Below are experts of layer 9 (counted from 0) of a mixture-of-experts language model. Rows are named router (the router's row for the expert) and show model dimensions 0-191. Each number is 128 + 24 x the weight over its row's rms, rounded and kept within 0 to 255. Numbers have three digits each.
After each expert's rows: a language model's description of what the expert responds to. This comes from a sample of Wikipedia text that the model never trained on.

# expert 18
router:128095100131116146159077149145149129091100082101086110133140123106136121121096162111127086134116107080122102141087151114095079127113166141158155132103146073133126127123116119091098081126137116118094097115135112159120139138101135119134122140111114124113091148107108138138102110107109072153151114149122103122168157114087090100138093074143100094135143157181108108141125096139158111174095132109100121159089142125146151108117108108107160134144126149124152182136081132123155114103141137107100160099150129122152146147192139140148110153100115126144168135129129124152121140137112086161
It responds to: Year first digits. Leading digit of four-digit years in dates, birth and death brackets and ranges, such as 1 in 1862, 1980, 2006.

# expert 52
router:145108128150109159122106136161161137111130112102111172115113103080152080088096145102144129101116107064109114151100163112119084117115135105169130127124164122102081088171124169103122096182126106090121112138100111120158110152114149114166132117122131148103131126142106120148098109108139087144120126156121110163142136130158123107136117110182137124127152146124114105140088093120186092123106117092103128143095132116150142096109111113127137160137145161111154135110116123124147105113144165104092128099143112180155123206152142122108120120125093145152161136149114102169155141104113138149
It responds to: Letter F starts. Word-initial F or f, mostly names in lists, tables and election results, such as - F(rederick), | F(rederick), of F(ellows), and f.

# expert 13
router:148088116139121182140138127136139141146116108131118140149140092120125113127103149123153108159130135118126153141088157097117087125113125131151133166113147126165138129139144142123123096150167081079113117120084126120137175166102144131174162120112151146113128139087106119134122087113096095131155128180100080146157133132105119144147110086153120121153150140127116083154075111137137121143128113116118112176123143094120136096092104102089143146131164150112142137127141166123135127098136188125138137118123074143129137159129106105161108177096130139178140120142130094154129116163102062155
It responds to: Time nouns after the. Nouns of time or role right after "the" or "a", such as year, period, week, life, era, often before "of".

# expert 32
router:156117143145101143119140113143157143109076119104092157125142122109158134087099124124126097122122109130102134173136147139117089102140144100148151168110133127129114103130108157128117125161153120116100084160110134131121119120126160059158165116129131194112081132116122094148126135100110097135169108144141084137133108106147123083158105084128109085138143144146149116147089119123145103120097152135142099141108123114155131103153109115096142141167145147114146151122094144108173099108137118106074133095135100153140122130160144137162111133095113131132157148097112105172110135121112105133
It responds to: Math and foreign characters. Single letters and pieces inside LaTeX math, such as mathbb, zeta, ldots, plus Cyrillic, Japanese and Korean bytes and mid-word letters.

# expert 19
router:187099116168128139126126172169144134099127095094097131158149125105160114129079177131201103133141101099117146138138137131116119092096147100144128127126143095100120144187125125111120112147165126110106111150111140130155123122119121101167150097098142133107122161097128084115081086115124109170136115180110120133164113094137068132153128105139125129126147146153128104174089105139161106119098096127121101160118160119135151095118122122093133138138161142154155162149141145125145100127143169100110126110139125184148166118138168070155112147131128153171141156148122083124153109166102096158
It responds to: Time words after in. Time nouns and phrases after "in" or "at", like time, period, decade, at the time, plus word pieces following "in" (inevitable, inadvertent).

# expert 20
router:152115092169114166145121156177164131117125123115088155135156122087151104083137120120177091099095117120094128111108174104139126093099135118152163153117177120144132108125142191106144113151131104113104133165094111109108121158121099117164153118109126136135113136099096089118117147085093096154139112170136126155141141119134109143131120113126101134145175131135102118125103102127152106126114115097118105135144100123173169154080102093119124166136136162130159123148117125111149131118146151131091127093138097154163155128155134094139099144097139142195154195142110131159133137141092094137
It responds to: Election tables and resignations. Pieces in election result tables and officeholder lists, such as Candidate | Votes, Party and %, plus words like Resigned, Redistricted and Re-elected.

# expert 26
router:133114118151118135159142147116133135119111121084122164140119105129156100080110141117154110102105122107122098150098132091122122097097121094130142160104139070108115093158151150129114134131159132093106105148125108125175144155137142116154155133079171137079111190119102119142117124085113100152134130180134098128116161102132131131138117106125091078151157154171101112159117140144153104164094151135106104142118122104132190109104120119122134154132141132132148169159131123115143107107134141157122179120150107150132146122137115127141106155126099169176151155144138076169117099157105135161
It responds to: Media and award names. Capitalized category words in names of media, award and company titles, such as Film, Music, Book, Records, Entertainment, often after Best or before Award.

# expert 48
router:155128115139105149136125122137148151105127084102122168145162148074138087122118151091134100068090069101106114139110156103140129109139139103144144161124168109119120099154194133107109113126132129091108109133101107130136143150090146122146122158107151154115126176121104085125112114101089099143175128129130130154125124110145156113157105111144108120116140142123133120152108119144185100158106115128092093147085162091166139116103119087117153138131140141097135123115132136111139147104134173111091141131168138154147163133140156134156143161103110152166162159141102091148165079127112112139
It responds to: Surname pieces. First pieces of surnames right after a given name, in sports lists, cast lists and tables, such as Mc in McKinnon, Pacquiao, Hardy.

# expert 35
router:118100099133114142121105145117149141093128104119129107129126123087151114107116160121158110099108076095100131139074155109122110083108146098169156138132176096110102114145169138115109106148138141116050114144121125110151157156124147121152134125099142106114107154154119116170114103113108099167154098166102093139149132127145128120161116126145116098139153145127119104155106138150136108132094126131128114176103115115137135119113124096088167145156133132084142129145112155105155124119115130115090161114162122156152149134130147121141138124112096127120184132179138103137135111138112113128
It responds to: Sentence subjects in biographies. Sentence-initial subjects after periods or headings, mostly pronouns and surnames: He, she, the company, Cohen, McCormick.

# expert 7
router:144090131138130163161105112138158153094083112116124159145151120122139125110136174086143093113101092113100111142108131105128120089100127101176139130121161134091099092148159134112129096126137121091115121141084099135129118155120154090153128141120151138081101169098100128130107122119108091156166128135112132129143139116136103108178116081147120141148135128164118093153113112150133122152112112097111118131136133108154141122105123093107160148145121142116164149166118133115159119123124140134107141116143121166151134193164150102118087145098105156142168138175135123144146109120139116147
It responds to: Table pipes, names. Pipe separators ending table cells in gene, asteroid and race tables, plus final pieces of scientific or personal names (seychellarum, NMR).

# expert 17
router:137129115115109156137082148137166157101117098102112146145159094077135100108123132095152132082115117111140131129112151129110113118093154141147155121117159127117078126120131151109107100141120127143106121148108101157154128161116138140151156126133132127114095128106134077146114132110111075146150091159097115150169156100156124098162132093144105113131131188137102124126099126138151135137103129121124121132114126126157149097078115110104113146171134130125131133121120170124157124110172117101062148095130089162151120151135151111139097119097108138122149153123137121140169116142101104135
It responds to: Biography dates and headings. Year digits beginning 18xx/19xx in birth–death ranges, en dashes, "(died", and biography section headings like Career, Biography, Honours.

# expert 61
router:132100092129117174158108144173167146068096075103112158145120102094123139114121139097147089115111118129103104136103136082122122113093142099179131141103157128112129101159130130113119096124135111115102136148072124125152139145121123129132119137097147138117133137098116124130113101103134064152136119145127116167134145110163102106178119118147108125129137170130126093130103126152172092152107135105113120128100152102151144134125104096106153137137153132099150182134088153113141115107147117127091164125141141123125142161125160113113063151116109161149157161153124095178147114173106090132
It responds to: Line breaks in lists. Line breaks ending infobox fields ("- Owner: ...") and table rows, plus rare words like must be, There, UTC+.

# expert 22
router:148111108138108141158098142123134121112109131118130135135117127142146116110110146108165093138101098102117106147107162087140094110102140141190170127104140085107116110154156171086099098133138135107114105154111106141143142127115149135164110103100169136110095138127118133129118109114116112122131095157121078135141152124141127137124095115107133083202123140151111117165098111158151110122104142132095115147094144115132176098116094114110150133155161151141131150196099125103132109117110146126137163116142093124108171146142164101137094158089152154153157167143111083153123112144093122160
It responds to: Research and policy terms. Nouns and suffixes in academic, technical and institutional names, such as data, learning, analysis, policy, and 'and' linking paired name parts.

# expert 33
router:132124131147121160168092155117150182135084106109117134159133139118143107099128127120151089124089122104148120145086120114092090129094131117174191114094144119125122111146145147113122115170142092075118084151122106163159148149129159124183160125102155134134106132106121100109128084117090099144156106174090085146158144104111103117106107083144085133157109162151104095160120118144141126140107104123095111125122174129139174130133095090124142133135142147129134120142107156106135094084140126115111144113137086124143132129155181128149128157098132140156154115144082126157156130146109108162
It responds to: Nationality and religious adjectives. Adjectives of nation, religion or rank after the, such as Syrian, Catholic, Byzantine, royal, imperial, and suffixes like -adian.

# expert 34
router:183114121143111151129127115140128129095126128078104130150150109099121116094133169088130104121118118107103091115110125124092130090113100092145174142104141127144119150155119140107114125134166125104103091168117084145130168126113149092135173109126126157096086132129143078131120098124127093153170118149138088151117150093153129077140109107151119134117120164141106126144087120135158121133128116090128112126128131126129147097108109120120136122157141131132177161142055153098137128107134145098079120103145129171121149132156140126166132129121120155129140163123094097144139112152116099135
It responds to: Mid-word fragments. Short word-internal pieces split from longer words, such as p in perspective, r in entrenched, ch in Enchanted, before endings like -ation or -ment.